Experts of a small language model.
Experts: 16 experts in each of 8 layers, 176 SwiGLU neurons an expert, a softmax router.
Below are experts of layer 2 (counted from 0) of a mixture-of-experts language model. Rows are named down (a neuron's output weights, with its number) and show model dimensions 280-335. Each number is 128 + 24 x the weight over its row's rms, rounded and kept within 0 to 255. Numbers have three digits each.
Before each expert's rows: "raises" lists some tokens whose logits its average output raises strongly, later layers aside. This comes from a sample of Wikipedia text that the model never trained on.

# expert 1
raises: "al", "burg", "en.", "ion of the"
down0:127114145110128134137113138124109117127119127117115118136124116165090147097179087143128121097154090147127122136137116116184161153084139117109150105101129100154112143112
down1:114163160129126163117119130125178114142135169183131111098133130156139074114120172152163176163136152141131178159146155154123114089081148130166143115130134143126173114123
down2:106150116108138133132122118099150117122111170145121133105105138138112159137148127092128143133051109080128144120100131152095112152149153130176133166129143137108124168103
down3:103120101121099132120147110141130087136140169120143113115178102136093152111087180114139117094108127128117133110110148100115162151158165120113127133125153124121125091137
down4:120155169130146153140156177155126153161150128135128152134110157106090144175195142114125119105150124153107111120160140180144156151134121118104154101117117079153176161098
down5:171162163118129134132105143141113139106137110118104085126099114129106107117137104122091137142093088110158111153119089107106141092140145119129086112111135103134143091074
down6:123069118143130148122107115129125080136168099150125147135146134123122097133110157150103122177146150137111128140119120162136154121149160129116160107122115137146125170095
down7:107125140148176125148147131138108159096106127101114123096087133139161097175157127140166146121136164141137140129094193161149092142119129100075127119130095139128116177145
down8:132121128165115159122093128107109171125147069126135105146170119122152125141094143148100080112116123120134107149136110141121113127128130103112101173132074117125133129109
down9:107139128119115150132118151091141123111100091108136133128099121122109142141150163121139142109121120144124152154142111142140120109129101122081060150096131120136105115112
down10:154128145129140139098166136120097129155114126128138094158161157131146109119085120163110141147128093128159159101139102117126157114107115088107100124188131165149148129117
down11:136129097150123057125160095147090094138082170136123122134145087161156133125117112129118132113147117142100136110179137146150067122126126143132130131105145090118158123082
down12:165088143118135153115117096155092123110064102114114082154130114070082142129148104153154125126136131055142116125085117113112144163137146116138093146143133116168145116076
down13:106138142147140135138153126147149113157122118138140156104135161091140120111117118127159151157150141113141135160142132166122156111154142111134130113158093140125114116186
down14:159121132108115151124107110121124174105139131111101117139124167134129125121104126134122134122172112156121145111139114147125139109127103095138096148119150140129128096138
down15:123156143140089125096139117123083129117125116136131128115102143103124141121120161094159086102113134074120070115127165169132147137155107105156077079120116123099128150112
down16:101172138093147161210100091087149157155171113130065125133126120105165113135129092117132142175115109124120145111135134217189134151143127091087179139117121166106141110132
down17:129159097153116152124090158105126080118143129122137125144163188155127125138129129135110154152119117163124135123156102138148130099133111147126112120138131120179146111139
down18:114116112120133124147163132117124086154106133130163142094142114112128120120101124156135114132182156127169122090085127146184091094199129180130161157090144079125123085095
down19:171145156128141147094130148059142139101171120100095189098122125141123113184124122113103179165066118126129106109103152176143141150141102111119169112161104155127128088142
down20:122136085118146149135141099124143110110103156105155175152086143133090112133123109112103138155160117110116137097152096150148128091077133145125147144118126091139133121170
down21:106118161094135163146150125094115120139124108123170129132110139153172182087137148116137122202154128120138125138141175101194110084142093131137141160097125112153114083128
down22:115123152149150121102163115154057144150104131123099118102143142112149148117139140132133156135120110119162118132104131124161127134133154111123148157114129133129146103133
down23:192152146127155124141100141157130165113141169097117124121095115158128148156167180144090131135147134120109136197131172185085100106119123154126111140158129156137098138092
down24:114120091126151149111181116125122113096166120127137132116127167108132129122179143134164133137112127145163147131121115129110159118079144124155106133150154160147133117156
down25:104071125140094158145126148127150128115123142149148119098172148143089121138121091163125126120162145108125124132139129170126145066181116136105129135164117106157148120140
down26:093090107105102123070110144144171108117102137125111166120153127146137115094092115111147168139165115145094137129141115099100145167146116070132106160145110134108103115156
down27:141133115124159154102096138142062077159119117114106141131166112110094132136126127111098138149119104098179172124113122124137146144122099144117143138152128183112158127091
down28:114131094122121107114126112108146150127123153144126112159117123118161136156173076118119125097118141093125081170104102079140126195105099097118153127088136089148129109117
down29:131147154121063116130147170144108116112170124136158118140099128088119147119142102119118130115118118105115140116136145175081171100153125132112108087141149144104099123144
down30:132118096139139147117175115149125183142181155113104147137084118178160116128152106082089161149148126109136168142164102117095115142090135111123156140135115112107147118100
down31:139122175164168115135116154150124114125093126134117134107118116148131135082144128158133112115129164132146119121144102087129109110136131106143137122083132155136110137079
down32:173106164150124106096087140129156161168143132125112138137130141130134129124126146114113119193114100112099116085105110173081136154107143185103146156127131139120098099174
down33:130145125139125125126098131146144106115098133131114148142107154157110132194141129116108089117119150182139101132180082159119089130122103079131108198126143105122133129115
down34:139098154088073140101146121128104130127129171119114132107142146128164112137137129115071128127161111100135126132112148132112128118158092138107136100088117129160131151118
down35:099133154141124080130125139153144148154125159127111115097113135091123161136099116138130062123099148160160138100111156124144094130135131117142136129109136150112158145119
down36:148158155167102199135129136152162131141122164146123124133104114137138121136125113155137132098157117105142150102127148155088125113162117144125137065103149124139177132142
down37:178121118130093117126138148133147137178115147085106117123108130071119126136138141115107125113155157131110129143114157133186117137129125148086130123178109129118130124122
down38:150108148122125155174119116137139099129130168121133158118120161083140115155115151129140113158062128173108120125108167101147107138119148096162126128139149161128137119117
down39:161126151157123092142094095089103112104129137153168156136149143131131133117140098146137122137150148110135146144144150100120081140115119138118190157150188110110160121096
down40:085147131148137142111124116112126131101110125126166153133150101171115138128114090141121119163144118129160101132130148162143139105122155151135135165145112154148137152130
down41:136084111092129151100119142101174141145118139149131116135135100097110111100149110130154130130123131133135143171149108078117144100131096114160124159142187136117160115098
down42:146154131141103098146132089133131137183097111138101125137133139151124170131098099149111074147156125156156153098102109128154111163119104128122154088112148128131111101136
down43:184119074112110174126121163115157154117146102124108097114104122111130124139150109092179118166113121107172121092143111120131134114121135132182128144140099125110121162137
down44:122154126113154109118106100144109152133143102126135087107110138122119118125170127111115117129105147126108179162139126122102135100150102140087144130115129122070144127103
down45:149125150105090104139116128121091129110103141140147146159141114138113161139139104089145139103136135103077114152162106115143115144091124128104142138140128129134127133127
down46:121113136150194128129142086150178078133146113122143120090166106079108125128134093132123116104146132131123114133105114155156096083156101164144133117098119163136112135099
down47:160131110181152098099119093164130151183118132105122126122122121146124093166162141126139117132141145074136103142117128160113109186133113137123125153121184115141158135103
down48:139143119103153116117115162147159175109144095120124184116124145148091126104101124149136146155103150105156132121090116067150139135141162103168109126137142099143132118106
down49:159154147137092138178158133110125125152093119138183119156132140132119106141115145158133159127124134087128145126160088129139147119131132167136163138063083119076136160156
down50:168115139113078095110147141162146167174095101144126116086171153144113139132105142121106160099150141154100100136119127150102116086130114162138147161141154122113134124158
down51:113133178151149127140145147122110169118140161112086101109144143098126106128128177107135181123113144144064133124126149125152106105096171128157118165136125127089128117116
down52:173168164126153116098102151148122120137129113173127161156142077149118071125122136084124146145146092057142162153096140143123136121140089164137162128154149096156075122167
down53:149126132147140142144126122148161135123141099053145164167140125140163127127143154171161104085134136105152112140137118159119146143113120112118162148096087099121117184184
down54:142126126089155136146118111121097123138165121105152118156136092177153083146139164146104143133092130144132138108140141145118162147123119125137141132107081114089125142161
down55:146130115085108120102070134107097104157130092156145142151114089129152104136160146141136122128104141125092131116147138111156135153158131127156117159146136143128125118134
down56:156115100151100137140159160085096129119141163142141147085120136135157162178125136134121114102088113113136145135139109131125116112151109120136116151136110136117144160103
down57:103153141130137110172142168160122137112089115101125149105133104112122142125117131077156161108110115108196150118132135095134132102114148109144110113175155136161117128129
down58:131119105102144116140127136096165170152074159121148116139160128139116149122144147120156119148106141111178126153140154123110124133122139086121071126154086146113168080126
down59:111150165128122118093139137130144146162134144090116135153130119172166112126129128130100146112120111119121162170128111151135157114132165108108074131159106099155129114147
down60:127115149152126120114080080124124139145151101085136118134143096136107116109089139114114128172101149100129108096111095099123075144102134119093145104124145145152145164136
down61:168113165125101131069147109128156097140153156091140137135118126090163109137143135132111119148132147127113125125140157146073129139111108153117142122134092117129171090108
down62:109137146170105101104133157162078097097126120119120111131144144142130139125113103126154092150088134094141131116112128125107106111105089100127108143051151126142143135154
down63:122145107131112133124115094142138085100095097153158083140120119121133149158149128086118121137128152151137158096087113104117128155161125115131153119154155109133094166120
down64:184115104127145121090134184131132105139154105141124114146157121129115066124105150182137117145103123155146183144099127128112108156151161118106154146164117143139138150142
down65:142144126152157152094148143162109081142100117164101108143185097126153114126132158105142115097129140126107098121113128100139136110134129112124123102144148146135158097128
down66:130167122098146177146118118153135112147116158131093129098124158102093136104140084117141147123110128091154138089150107077120084143124161151125102159110127150147128156064
down67:126079114119141194150131097135117153123136150136145174163117111141129098089101126152127151133095136171127149172099103173120114153149131162145108145156140125105158103135
down68:122093115163136144148115155171111134176171114138131162141138137127116143124150117145134135165132120138135114164159120120119115091137108117130084139127150109134124153134
down69:160112124135141125109092175134134135113144108130106140129136143138134055145130113126144116122156151119136178086074136110116141153117151123169181089153120120141148121106
down70:131182168118146165077134105078117117130133139106147146174120173085112163097154161113127148066137128122080124127109133059138119157123120151140137101107107121116163091071
down71:120150164117112129160133107135115155112122133124109084145088117137139095101136101179107134162118118134115152109126152152121174095098145125144119090113137102154130127094
down72:150137145082121116096168136127094134151150075111119116121152086119109106107118090135158127084135135071117134077115106092154093146143113130171147127115128149114080141177
down73:140132145161152133177147120112148123168129108115157102066120109110158123173148123137131124123107108136106090131120134154134132152084143090115152084112155130142144137116
down74:109184140121103108142114133165136129088084126138130121101111109104125161104077158117139131130108148146160115115103080150120148134131116102138173160122151118130083152150
down75:138141107109144155122110090150137145119143081106155135123147150124165125131106167130125092108116082111129098111182155157129133121153098072143143148087089110117106126160
down76:168127128088146168135116126077154132146157082141136119101148114103129107139115117080131100096131109154105144080070146157131153117130145123130164147115148143105135090155
down77:127134108114137132116097107141117127148119146121097160126100091149119160157138129155106090130159114108093146123136120154152167132107145069109158137123146135128138162172
down78:115083134111088140106166149095101113100104125110143111112155128103143145173127081088123168086105115096124106141103118162189124131141102099168080104126148110135132126102
down79:108114107087116071149106121132132118148133113138184136114109114126161105123124066139120126141180138106152109132125116133115089124145110087130139123144133139107131178096
down80:105130136119137160098111119083132126113120117120116119137143147099132130186136125150136144083113158132124146095104103128160133150128092138102137164117141112198147095108
down81:150120122133176158103129134101050091129097130141125149121122193125145093123127165107139108127114150148089162152115111163133132083160159130093135151128136130094156110125
down82:099128078135109165117135117087112113104148122143138122117127138139122132137105116118129144141156149106083137104103089152144121157148125130081121127128145124110142109102
down83:158176091105114114126146140152144132152119166180131130153126095145111151149120064117131098142135117152153115087121100128098134175082136125137129129113168162134102144124
down84:135114140120138114106159157120097160118114127154157157105131088136159098112112137132113134137134162112140140120111137169103092137161126106131118156110076133136132106140
down85:084157125158135133164118131104107109126113129159124131128092075144113163103106155106129122135124093131162134087124108135146137131078087079133122156136183114131145100157
down86:098107129135095135111159123123163116131120110149093138160132143148136144112110145122126105089138115113148114094156173132157152097149143134076125166107151127150164147173
down87:115150138124109122158156140128125106112125129159126133145133134131121169126180132162117195103131070092104146133124112101135123117104132082127203096160132140113133131173
down88:151115118085152132149150103126138111131121128157133094107119112106107110127114099092102106142130120057160132123122161122177134141134163119103152164136140166141106146152
down89:130141112134114101126087151121083126134119121108114128124137146103088121142120143132112107128057117116086117152128151099123090137109122118116102128116111181101132136127
down90:084097079173114155134140151101072128123141122154108128142099096116153121131158127127117164147095140123094180153122169180096122142100137127120103181112141084150121129130
down91:096124158140136159105123093160124165131152114140138123121116088107153126099146140109113151126129069133154158155148141134184141148159134086148164105128100139156130126141
down92:153151122114147105103097131082118106110119155107140133149138126124122121103088144134129122092140130142132151154135149130148172109096150086138131092135126138093136099125
down93:129130100144096199133118120101104198077130136141103160183078162119100131147109114149124136110095107134118119136117108100106131123133137118125095134091149090150100091096
down94:094112137167078109157118143127150120148144149089116159086170104073117124179097130143130123119135120125144136129137154088160138107121127131132120094128097124124096126119
down95:164125128152157117181151107082115090111133139111134096166128122099135152079145127111122119140111138098128129120174161109130141111129112118134182157130134118128152120130
down96:131150105128159107148137154149155143163133119141119130152104170111123129134163144099126112117147133085141157114083160152143099145166154145142127114106158087108159148145
down97:146127064121071176118158128133130130139122108125113137129161111138108140155126150121110121118181111112149137139133099137134088130138156153109163130131119145139124132096
down98:159155169126149138151160130155145106119114102101122167114110126110141131119114121103180107138134162085164144134142162172116139158111147164105154132088085132117125142104
down99:155153089130106139132115115143110078144158147127144120128132125093131140114131106146152154155057109096159162119128136143136107106112157146125133151126093149159138087154
down100:150148117122092111103109176065116146130106128170155162105119142100169140145133146144129183137102130157131142162164093160125160149109116124089131133141133102111136154124
down101:110139118131150141151130118146152140118128129102139160137163086111154125128137131129105135158182118124156166095123111086087124138160103124092123136184159126089148128124
down102:109113106174113148133089180112131110139114106106118135132181123110150103165183107112145110133131131150079131163155130111125138118108158138123107138111148133110150098137
down103:153132103107112141158138160154141074134113127082131104169138135132130154127108161110121156142160122093145097129174122079120109160111096116144109169100146106159121187113
down104:161128125132156124130150139125154157148142136146110114076130112173134127131087138134133114101146134115177120149128135127135124133125087159107118179109125093126099155121
down105:158160116138098122072127128156138125139139105151148110142144114150134114155128140096167134098096144090081117106106158127151104167133157138155099123133142092054101099130
down106:130129133134165105135141149169135113130112132166149143130105166130107106121166126144152135129086128169159110140145097112120135147113155123089139120136129095154164110117
down107:164100117115155139134130131149145140118130146132084128122142143140120141141145139150088090182114084152148118143097117142090146139128109125110122144159174111118132087098
down108:101089129104148088135133155160154153169142100127110113169103142136126124162108144121126081142133152123131155103146126109103106140135091143127095136150152133129142136126
down109:095125136090105139130105125149138100118140102128100100066142127133128066126115126115117131119138120111101097128134097141101059094123118192134128155095131109100099130143
down110:119132128160147108162132118095132150089118139124142123125122100111094139108096130111129139084102139124084112135129145116110117129162181135121118151131143120096125164121
down111:162118206159117114132158165162111100122130127137155111153141164133157085096128112157101112137098096147118102150113096138150126143133142163144166107151160126133126165079
down112:133142118123117097128095108116147167155144160109117131090134150156122175146129146105122103135151126121173097129103136141108100159132153146136098099159127139111121073181
down113:085123084158108121126098112159176166088125111080104140140117137142093146144115117133126107151140074132104134117145143137198087161169124068118129135095085138165141162124
down114:107084156121150135121120105186106114092142129131157130128116148163074180187086147166142131120124110125152130136138116161130164081116143121146112148139095153096135105142
down115:118128156161155120114153089135124135116112065106152178114112120147126110106117152146173132152130114087168094091117101126142114129109155122116163185125154094110130136146
down116:133148168099116128124121121127109132104151145155140134096113169123124142117117107123168144127113150126089162092118161133158137148159180092094159143139129133133100084149
down117:117074127116138113146134094111148097135170113125124151099154149141115160142150111104139121121136112120139132098119167120114134117167113119116133141149143103100118124149
down118:139042133155149152112130114161106124163136094108117142110163130175152149135094135124082121137129094145115088125138095105122111108107086166133103126133139137172113145145
down119:125113115140128185120094153154123137113162122163175146118138152107113145180104084093146117127117170166119098145119143134133134122094114103142160111165158110138100152075
down120:104132129085148102128129124145097118117132117108155114134087112145123118094154136103118133146096160143144126147142140118143143127184118123123127149118149164096110134108
down121:169162092128142146157120100117098146107170156123162116148099169122148095108176112091161126114128101093150134123118143195106100161143123139097077150100159157125097154154
down122:129143120100125166130129114167177161112152162117136155134109114114087106123120142164165130129131103142125161141116143113116160138124167104135135126142131161103147077111
down123:156119095161122100158140145171136158115119129165103150146146087113136115121110098116091120120119101178142167109124142108132146149140083116097123105136112135123102159095
down124:151105068065132114139138110084167113127129130107124126160133132050126129118168149107093096124113085154131095126151121125140109103149111120115176124132138097118134131098
down125:130143121127113151141090138157106162138126119176147162174124131184124129094137085127135159112121149146121099130138110154129138066117125094118131120132120144137173170114
down126:117143114144158138140133128150138119151146134114104100089116124114144135127164088118095115113104129134123116166117093160170099146136145119120162098115115073151135146084
down127:158090159110114188075141114174167148119126143147142113120156108109114151108145152090160128160128122144142090115103142149141152144118111129114093149093156115117136158125
down128:117151100093143138167146090122128110111108158100128101171153098137128140125140134174148172131148136145159110124132121159131140119101109160152149126140097096118098134125
down129:135085109130138122140124131112165089142144126151131151132078154056126101087093091156096109120119139151079138122152071104135125098115118141116145097101123170106097165104
down130:153159118143135091115123156076181141103139112134117183152154124121122181092107115135134089113113111067090124140152167142185102127171127141107168105113105117143105104133
down131:148126125076149092129144171125119144171125130112143141174147133118105128138163129104130125158130110111089139130101115109112111119123133124131147138170105135124146091163
down132:123139094099116145154125132123158129110155157104186139181134147124116111122088158148126122120097118111136166160126112112132135159118132141092126148166154104124117123147
down133:126119096084125101136159159156098145117128107132108130098167115119150138181143135123112126158138097143140146136178116132115144140120104095127113128111156124141144139119
down134:109127160132151151108110099164180135134116120128155159152137132126140163111123095182163109164091116121129139150133147118085153193102150115116131132075162118121130117089
down135:103103124139103120098119107123083112108142091178124095112158102120140120207145122134112112143125146145094124109125157150121149138168130134162103166149096135108119122149
down136:117109137108095131133094107125173135126108138162096125081116119128143134134099135143156161146113157138125148082154130112129145088139135124124134107179101193114096108166
down137:080126141134146134086139133153092124127098119118126122165078167097174148141115104108115122113140139119168088135132132161156126141070140069142137150125115108128112138125
down138:148119160135129074112115144113119118108124145132124125092157122154151141125097125109173147140119101105110126115113156100144086069118134125152140119143113092154148106094
down139:116157104131079094135148138137160188058143127124118141106111153086163151128117166095103096175149150073115119098132118126119138148064119127143103138123103117131143126089
down140:128092116101127135161139153136114119120091147142113165136092134105168139069116143125142128129127108151100090137113107103154121141089085120138126110144180107091086091122
down141:134065168141145150115148128113132107142138100103128099111121124112110188131071145090158120114146138114098137157138074133153100108173137135118136155149129148114164101106
down142:178124141134105105122152119126091096128105116126131107107118120103165176149151091136121144107139120139146114104130125150125136140142130158148078137106112134140158099140
down143:168127118164120112127144100125141081149108151120121188104144109135125131133110121088112155091107101118143182094109132090106158161183128137134127145144074114117139104138
down144:109141131131161144172150118083136133149140143097097095095100148133165124140117141052126134163126107099108125147107116126162103171103156111155067164136177078140122120135
down145:143104132113099127101126055119138134135146146148137127113154145147105120100093120106131136147088141110170115124108152135101061110121157205118133119154138110143106159150
down146:159103101131081106108120165139101111133134057127126126093134167147110119170130141069137097117129085160170129096142097089059124127113136109134123127164118101128095126116
down147:158153111136131126126144097153140112107119091140095160102101117118116104106139094104155160091081146113130125166147125134148145151139149125093136113117154122127133139107
down148:150121120104148092139107158144124129166127116147121147139133138114107115149153103119158125134131108131120131115112103160146122097143136162171121136151072165127088102128
down149:073138118177123153099104141132156132127127137122129118119111091127102146132102109198147147126113090087159103114094101145134131089136116151157131192168120178107138138139
down150:109144146119121144145099130142119140088122126113112150130096101121130146120102114189110110121098103165108099111135151145151117198116143152148142138125165105102088143181
down151:127089129091088076092131114109121127155145111165132133136130053140113123120128114086103112149163108113108131134154116131159073109145141121151102102134127153152107171140
down152:142153150153098125093108167136133122136101161119134130100132123133149131144148155158138136139113165124148160150140125111112158141155138132161142157068108160160122186131
down153:137135145132121125109161115135125115147122130095149130134093094107102135137146118105102126141123113128092129076167082100100182078148120147119145105125148115130146141145
down154:181199128114087117096123101142125123178140159128134128073119107100126115170165119157187147142125118095169131053101164125117133097059131091110160133091104141098131109135
down155:123136147128164139130088108193132148142128120148148131121205160093133137100107141118096116180145142127171109104120128115153113130109140135155130130095133167069108140154
down156:138107135148144117123149078112124144128103141108127133129129088159171101138120156117102153113116147150124111143099144081106117143134157126120132098093108160120082088123
down157:134120136148090108097148123159146112100136129104101098116133137102139168143110111141141128157121136101070165133114153158131107121129152118128127158088143109153147085089
down158:148161150095121159113138113082142091145113120117134129152144122092143118159072106098110140151157100127121133099164102161107154091107146164149133134166191117126115138115
down159:091104129122124176109166131117132139150124119115135113120088138147108113114130163122114151113088113104126111128141125136123121115094128172141121110115115125139125116131
down160:165126123086155122080179128131169158100108152114117115128198154142119089120108187135107185164072078137124098107149107155144088099128129085160121155183074150144127138128
down161:121161171131125179181131099118142139156125147161084140075150140118128135057208124099142078129104097166181126120091162112115134124136102100121096145122128139140148141144
down162:147156160134186130099142178133122100147172103154208129103157157163143135102147103162110095086126127112103158132130096135109112138136113159146144101123137176105111118122
down163:162120094151099114118130126139101104144157096087191123168105090099159159141172157167139135142114160088116116143106082137108139119093148073147149137125131111126090150119
down164:103112106147113147153143134118149129102127098124121106140098107091118144158146110092139124122112141151106107130131114142126096114132115126100118149131150142153125108109
down165:144151115185139159122122134136125092160085153142134149110119110117133104127088130159146163130153124079100116139121144105133121097112057125129145136112150103147128114077
down166:109091153174125116085146138148086143146128149148127137152117144101112103124134096110139156136106149115090111163084167124097162169117178170153101092127096096089115138104
down167:093140138129108148133123083129140104111133136101112106110161116150119120122147114141116116125077166115156141132147116130101085113158073131134125164135142146132169146120
down168:168152133080147146129085134124145079082099157131111163113150168118128118143139144133148107133126094112129118103115113111150121129117118177098136168122149124119133084147
down169:057148168097118147192139119109088134118172170107116136133150106118134123128125136100120093149133131135140139150149141101125067116156143139117127169156130140141189122117
down170:190127094134122143103150112130166163141110144139128134140113105120133174106157106130120119089121135141147128118133127110107090118125078153126169171129131163146144140159
down171:111163139121128154170147110110130156132097120166133114105113121090142112111105111096102122114142096164127179139131119150136133115102121114124116092144139167114130160147
down172:153151167128106113111139089155166124154131098126117111126139116146112134090128146092120102098167144119077122157147104122130124130150163120157108112143159134160135142092
down173:091131144166135144108151110144135125144087103093132121169117106132109107136117123151156172168134143093129160127099130143103100102146139108096097127117127107134138199136
down174:109128144117172120086126159123135134130104141105162115145143112132122121089076120138125163104121123111093111113125163166143107118099129099135073157111156087140143155109
down175:123125118126145175124120104090127097124107094091123169110167143119123139140116095114104119110162135170141115104147127123112131151106122120131138131157116114107096123145